From a checkpoint of a small mixture-of-experts model trained on Wikipedia.
Training: 666M tokens, 10157 steps.
Below are experts of layer 3 (counted from 0) of a mixture-of-experts language model. Rows are named router (the router's row for the expert), gate (a neuron's input weights, with its number), up (a neuron's input weights, with its number) and show model dimensions 0-159. Each number is 128 + 24 x the weight over its row's rms, rounded and kept within 0 to 255. Numbers have three digits each.
After each expert's rows: "mostly gets" lists some tokens that are sent to it at least half of the time. This comes from a sample of Wikipedia text that the model never trained on.

# expert 7
router:103125165121121155117137173100115143132141097133131100123170171132126139129152113137117135110121143149146103087112145141146133107119104140137130121058134143154129121128116157063125100153137122095129152150130123118101095096139125081154104098134161102126095140130124109137131164134124122177130132121131131110110082182119137127199112107113133135141135121176145128106131116092100099121104129135104102143108073135146103127075189112118177150171120126123153123102144136136098090174108118
gate0:111112116127151159101119133142107138150072087118156112132157120119124181126146141099142185078095063147113141169168093161108146116119141107120146093106101162127166083118124097151138149105123102146114135121117089097159106114089079107111109109156143154160127088133122119114124139154142114138075124121122141157123125118162114119072131105141129181128153155107124130092153082088131102110158111157148114130146129135120132157114153114150109112115159152129144113138128162127144141126143137
up0:116169093120157148061115103134139106123127121170136143132121085112162118118155116124142141094093131159142131148116132158111150163113178153128143089108111126114120127103130163140163133142129131138117131129116111125152190138119155143143081102144083088144149122161136155104147150121096132120143125130119124159138112106155153102107148133134143127128137133206189147153166152112128096106097154145101148114170163105108091116087111117140151131127140093130143100111135190147150137143123099
mostly gets: " Coordinates", "|---|---|---|", "See", " Clade", " Preceded", "Note"

# expert 38
router:092117117120096119112133162133131130142130116113138143185151143116122116130136144114111073133124123152119127105156146136184104108118067133114098108110134127146125154133173138104135101133112106113163114123204114160132110137093129115136129118140122131134129123134124122145122151155134125161161104140130124144094086128096143124096125104144108028119085124099151139135149079113161123108147092100163145147110128118106109115096129122095128117112183093106154118149156140127113121153089072
gate1:120075164113089084066120122142176101124130138166140146093159144121149121156131131140109097119159095101104133126153147141143129125084092109135111129140128096120129106108110131147114153100106105146141152132169127144141108135131115136146124136112161117084104138131122129136134129107108140089165129115142118105110121131126118164128157100133136092110080054156099149156176137170099116073137127117100163137090105122155143135128157132125159147159097149133167082086163135125121124166111127
up1:144133140097113115074107144125142122076117119147123158159163151100109109118121111151151131118119135129128095099129123100105162112098126103137122147136159084110135123112104126127120188112167102151122128104134092116135097128130081162079135140142116148097151158123149110173103100124101134113115137151129145129121095098174169160126130167097156111165122104154122116150165149149066128081155139128152138142132134177121121141096110103109115132171111122134136113131169140093078086112160116
mostly gets: "mann", "rig", "ington", "lav", "bell", "ell"

# expert 23
router:131141123117126126140116191107122122144162088144137117157122145108093087133135122137125138118118139152110145118143130121170128126120117126111111133122119100131144134105155146154157130128123123129159059115139190159107117120115091099131105140126135132120149136096131143147150110160120142128127151173120149123144118147116140132118161110071107110105097105174116147089124148065138181113096135101123178167153125111071153172109133053122130147103133080154129116123110124144118076152119102
gate10:128115165127120147164100115157127092114129094085113122145162137123120132124121107115115181144098138154186157109134149155100150102138117146151126088099156134108153110095122105104145104082132077108109136132095169101123137127139087084157153137125149145109134149127103118081128141110129136140165144129144141107079148162115182146122095133114109139099131140070123122102151167130145143113138127144100104164118126138099109142080074111155134131154110128189115163124143111106113135125114157
up10:153155086157116109126171140125136111175127090124143160121143141108147133159126140125101110139155117121153170154168105101153120179111086146138105149104090092112108122120151106100115118130177142116146135160126106106129171138114122086160113104146105143106152103112120152107113165170102090103141111126137096127116134137119139140129148111117165143167110174119120125145101155093144093123073112140150147193121090100108158138102157147110175158153158104116120111139098124126146165124133142
mostly gets: "ishop", "ac", "attal", "rief", "overn", "overnor"

# expert 3
router:129161137170146134127096154134111141133125083121112111155149119134132106106127084116116112106076126142142097110141142148143104144112087103148082118127124144124151129139140169131141110107113167150159090184146100144086109134149163111129134124166143143120129107102101127128131169147102118130172125158146142194136093149117139153152125109105104090133106141124107144104151149160079131123125142164172104082112141148185118118071141105127111110123148132099165089157141134113129136112076118
gate0:137121140085156135082122141171123142130108123112117114148105134102156112099133123132144143116127105187138173145145135139122125134113114139124147128162127116170075100090123128132148114113109171109141104159160108076112127106164129148119114103087152129118122139121090165189111167115176135155129140108141148147132095117089093135076134103093144154131145132142163104116125102172102145113128122116109109128164141080136086148116173161171114091163137146148132131133112160133089111141122146
up0:143144126083175185120131113137108158125132110158124109125137121180162123100122201104106166118118161140151139115112123147096072125115092140158160112139142117126128136071138135133143138147129100127126148130155165112113120133130150139093095087130148107104141114133113163140085108098115099181115103113137132131133119076111138152091133087094133113082119131132154075079144142132122151108120131123134093117128115102175146118139154159113103130113146090088154152116112119135105120103105114
mostly gets: "er", "echan", "epend", "or", " Ver", "ctor"

# expert 5
router:107137146159098093129161175094110089123122106178142122142146155135100088101185172153111135125090131106141144118124156142139128087119095140152105107130149131151127093151105128102166137134129171140142126097142133123132153102146120128182150121142116140106077142115138146154158148160117120128163105184145137134147104159128142105135100097104110101175098154103140120103144127158147144103117130119142126165130112117152122139121115152114169181095113121088139152092141124093148084122081116
gate1:181119107135099098144101126138132140120082122154132140148143157129102112102143136104160158123113135116074143126142137158166152162127136098130175120127186142141156080115118130129157158151123122145108117160093100115110120124102122095137159152110098102124126116164138123156098110154135122114156118141126175178120105115113116116162155136151144184142150129165117181112083124161163128128082169100139147093169122126158129160127125095135131124178099109161153093141121118140128154121122152
up1:148156146131139144149127165195107109091150169118102112161108111150148084126158126170161152130132096144146136178077112141132111186169152090129152169132112119122167108124094149100116143139157143158123120138088127139144158141149128114136154126137118122120115091149105116123122119123135071150129141141166132132129107118117184100121147104093110128109117112106140104063114134165132138166128143138134124116153101134139127110102176149115153107128077118108145121123131095093132161159103106
mostly gets: " film", " show", " car", " band", " album", " cover"

# expert 33
router:162132106112096145080199161147092134111158072120103136139131143113102122118149157159121111126130166126152155149123122161135144154110100143156114073138135145155141134113119141117149134125136130134108125108134128174133143154113119107157127155161125146090080122110107133165165140107074087152155139165107127127161102133121130123124091126114109080158114153145145170097146146143134145089144083125130155157144096128135123137095113155104114152125159155093179087101112128126127099153115103
gate1:084158147122121121114123115123149117155141182143135094123167137092148180169120148137119090113118144147125109186155152117130157114143150127131108146139129107127137103150136102108171150120133184142161099155146155164113124149172114156155117137108126130157145124152162147154128141110159118082106103115148140115179101102133114149150135123159146125110124152095133111117137095113090122157108120163141168111142141207144074094130121173114117113141103163159119124144130108107145116164125128
up1:128108145131171095117126134153165128146137139112123126141116117104166155140097141165137126125121143115135119144128166160125105127133071121132107149131204128113147168131075113153118098090160145092149098151161116132135119123123092116159174156146093136135135119115169145082095150093140093104118118113150106114099146150160118143131117173112113098130120155156131107110149136164091109171120162151142128098132118148112167166137162138149091167117095109127129141173169119101109095109105119
mostly gets: " football", " led", " won", " year", " role", " season"

# expert 9
router:135103146099138132119164142124096143108151116128143112145135122121145080142178152112119139136091149167137079114184116171150102110078122136146110131129125120156135106099116100160159148117118118133152094141134128174115121088121124114140142129134149152135082111119141105182116150134135123138123115140095116113108082173122116131120141090121091061173099128146114111113156104192133131086172127132139102115161096117097088155091158134138140147107105122104138132113122143126147121168087112
gate0:154132126156135119159141105123120142164164096155143127118143099148106113130147150121180133128118112125143116127123125096143113114151153098105145144129115104145158165119147159130118091108105076150131150135148161111119129132159162159130065130105126095104154119129136101153135093117137162151131072160152075133130189135157170116144118132111107102072123124163105125094116101131129090115118101137134135103170089143115096108096129140108109140057157131144117146158149115158105097130163145
up0:078112149111143134097131138125174110075087109127117123130099132119170147117136108146141098144091137122138132106161114153110121179175129121121137097139130125101152148116124120130149141133124135102133110119124085163140115110084101106122178118149148174121122128133143142121107119121130110100135153077106152116140111077124094139125130149141161135164080095105133134138157148131151174116088146146147086138086170166128172126168126114159144142153092135079137133111117098102142155079106155
mostly gets: " John", " William", " James", " King", " Robert", " Paul"

# expert 16
router:102105129150130158105160145158105112137125120136105130105136173104150114108128103131119146115095116164152146111125139157126141105087118127116115147129125159121135125118154172087112078128156139090129100140114124181088147154104089121150132141138145162143103126130141151175169079123095152134149135129133117115154129147109109094134115155105140076134107168144106158123150129188149121134086112131167133158164089100105142129128154097154119142162123134089148136141149110150079121129057099
gate0:155113165119123129131144148129104157138104118135131149194117143132174110108142123161185077106149142154140142089160112130142112119121094130116191155148131108114130109158104113180118116086146109133138114162140096085123143160131110166118147114143127107138101112142167163141128112168102129130120134103101121105179143111102163117117127085134116149145086148096116132095152125118180124113172134126104128094158128154117144131124147155089152146097153177098129136133117140121138086094114117
up0:149116130133103149094157166142082140152111128116088142105133182128148137071138144152150091144133105187144067100146100127129140121138107100121119144083144132132159108117104154096111078112159116110117163141098120145102130143171118156127156111103119121120113111184106139116167124070108141120171144160114105123157139157153113103085125130141142122148111118120124138129123137109115111119166129146121158161126068112128116164146135125109129091141152186112139119129120127104147120137099171
mostly gets: "I", "O", " USA", "ST", "US", " DF"

# expert 19
router:114132145124100124125168148113153126101146081129106150166147165112136079116146139121119081130122124160147110145105121170152113175128119158133159154103135153123103122123135108081109098156124114086135138170119123114109125092118091117187128086142140106110103137121066128165133159153107119146136101179103133127126121119110153141117116118146140110126082149171090147073176153147105142105104164126110132149145112147130103145132146171139158169133094120127127092101155122123143107148092125
gate1:121129142108098115161171110137113101148117104155125116169146139114133150088123125106143128102086109157152104148152144050150105103139110114153093114103109134115131152114074123110173130161109131133128156100173119159154073121140156136151153089150144101157130140103055109170091104135138120121158139135138135178150125123148107151149108108100135162160102113152127123129138155114171109141108136148133125137128126127143075135156085131136133110167151113147152153128138137134091115126161107
up1:063076127082142124161091143087111116126139118141154100149111136117137135122098152131166137128101150187139110148173134084124102087154167138124092127115107130110093147111111136147101133140090152125137141121139124136174128083087153130127144090165133113158133102094059127166152117137151123147150122140122124142095126149132099151123104139130147133146126093129152088105116114072174114097121140126126093109114130149141148115135151149107156128162152103126162138130176127110131115117098116
mostly gets: " city", " population", " north", " village", " located", " region"

# expert 37
router:108123111146129110077114135148148114091117113105160085136163126136146141115140153151161100180109124128151105102145114115151091139067100087136089119111082131114117155111151167123139062162140136062120122108163160121128165099121110120103076128122140127157139110119151172136165102158106077147152125130114094118133134121119133166121147114087129102141121146138118142103114135140144140130104083122163146130092157104096137164110123113117131153133140113140145126135144130114102173176117134
gate0:106175189133166146136141151162123099190081104159115150130156102096125125105126132152173113099111171180173142125099128097137143107158147101133124121123123112121107138112133119123124125179151103100168112156122127143141144119138087149097129093134126168095145126116118138128125181140145185147164155126117144137082140109103182118097181139113108153109061117127112163137158118125129148094156115123142111135165129092118120121137106135115129128117101114118131140123151126130146140148128131
up0:151156093117136134118164130114075110152160084106145123129142177100069144134112133131084142112115167116124098129132150138136114129136122124139099105126134117122130084167115128146104125129120109098128111092105169125137149176108110161148153153080135067129084112158084145186145116121144099109109161156172094147136155143115074129109144134131132152126158123124132140130106128119178124137145109095114151082152115155109152126113155085127120154150127137148113162124169114163124138101139121
mostly gets: "j", "h", " Sh", " Y", " y", " H"

# expert 30
router:126093151143117137122154165107076152143179119142137113146170156107122091138152186152127108121081101113122141169094120143142088132112108134121130100107139137130126106116145161163136157133160124093126096097161155146137150137136116121136121165118100126114133100107108169135133150134127146133173110171154129150144076148098100075111147114117133133130100098176168095090112126104122130099089122137108100111132098098094123190103104102131163155104118118155131133135102097111112137154128132
gate0:109114138072188182121149168125133144126115129142140066115192133080165125122124124130149140150136135123082117168152098162112123116117132110094152139158155104131143118122143123140145100147167099115106108124122151116139154131132110158146108107093116110131153175153121144136141134171107090143164147147165112144104144168109110134154120154101131155167089109128126095141095147079116144164104126137149150159104130141119126130139144137152104095149122087117153122133131085128183141149148115
up0:148128116123125068147145108120114134129113145119084155133136101143133160112151170137099118165105137104146129118084147076126123153076119148111130136147155110115089121095123128138127147138112117083166111101123118099104126138152097077168146123172147144149145110188124139198135131127152127121096142113185168140137115122109144140155129114087117107137135165140100162152145127144139119122084112119134078090103134139130090117141151171126142133144098097152149119144126104140081146090125128
mostly gets: " sex", " let", " Mus", " char", " Hol", " Budd"

# expert 8
router:109121133133109141098148175152168166121098126120132137182184189099135101128157142153159141126115105121144123066155126171166137109068097119099113116145132102114172161100151116099123112152145128147129127118117146130136124125151115099132162151138151123125121144126150160143152118165126144139138157124094133124124137124113115102132125102132055145150098153117140130101115056162130146130122109155148113153148129123155154122122118136107135141126127064152129090109128126105175136129094094
gate1:148115171106124170110126165125155143116140142158122137113134107069092108099114120158167088125145143095139096126143130171150133111117106113118167150179118166090146092134098094119128124109103134124145144178082157177134139159148168130100095148154142140094131131085128157144154091118126091139159132142129130105096140151106088145133129116130099127131128153153147122130149131144171113186116115144148114099118153137123113120108115085135153123122146146132089100129138178152075130160121121
up1:144128171147136103136085169111153138112117089137119158167090153127121157150114097111128109167099123120140121113116108099120150112117112136149101080122146105108110134169149133089128162136124080135131073135101098121134142134140097146138135104107116140112152048102072162119102182138149112118159129120100138117134112121149150102152125161101144107120142153174105112146134116107141099136139099139093143097129114081102169147111102109127174105168136091135131105143138174143135122150118127
mostly gets: "p", " comp", " p", "sc", " prop", " sc"

# expert 0
router:139131136117133133125154156136097122144108060111081134171156122113127082150182188100145137138083112136113105133167150137155075097104100095165138152144109107152142163146116134156159146131101129126132100115165144163128122101090126134145162131113110123097086150130134120167139121114078112138116152120107135160129139184130132147151127142100122100145097153152107146130179146148124113118105101145098133136113108112124088146135136094104136145122140104102137150159121091124076107131094117
gate1:112153126154139158103134136127169186118105103152133156156142122149126161110154079111153099080154129148107134117122143098167151096137162138158106122138132138127144148122132098178114069134102104148129120128141132146145115128163139123150136154128172111155124133116088165124100101145199133142091141122160161166144134139145096160169115155157144140109119114120112133149129093126162143135152120114112161145103141104109119152087122172088147121132124153158079082109112167117120156123106116
up1:106191157138162148138123138122143146139136160079108104098116116156108133110068138131097157156105157102190143128128127125101120139101122061116163114145125133093143121116126155128138119088151138110119143121162157139110162137100110136114121108152135096129106156121137119129201176133070118124138098080102097108142101088108142099152157118130112149108169122106153140106097153161161144150143143133124141105150085119124156122138116132160145150095148109168109148135109121136126115116133137
mostly gets: " his", " her", " new", " their", " This", " its"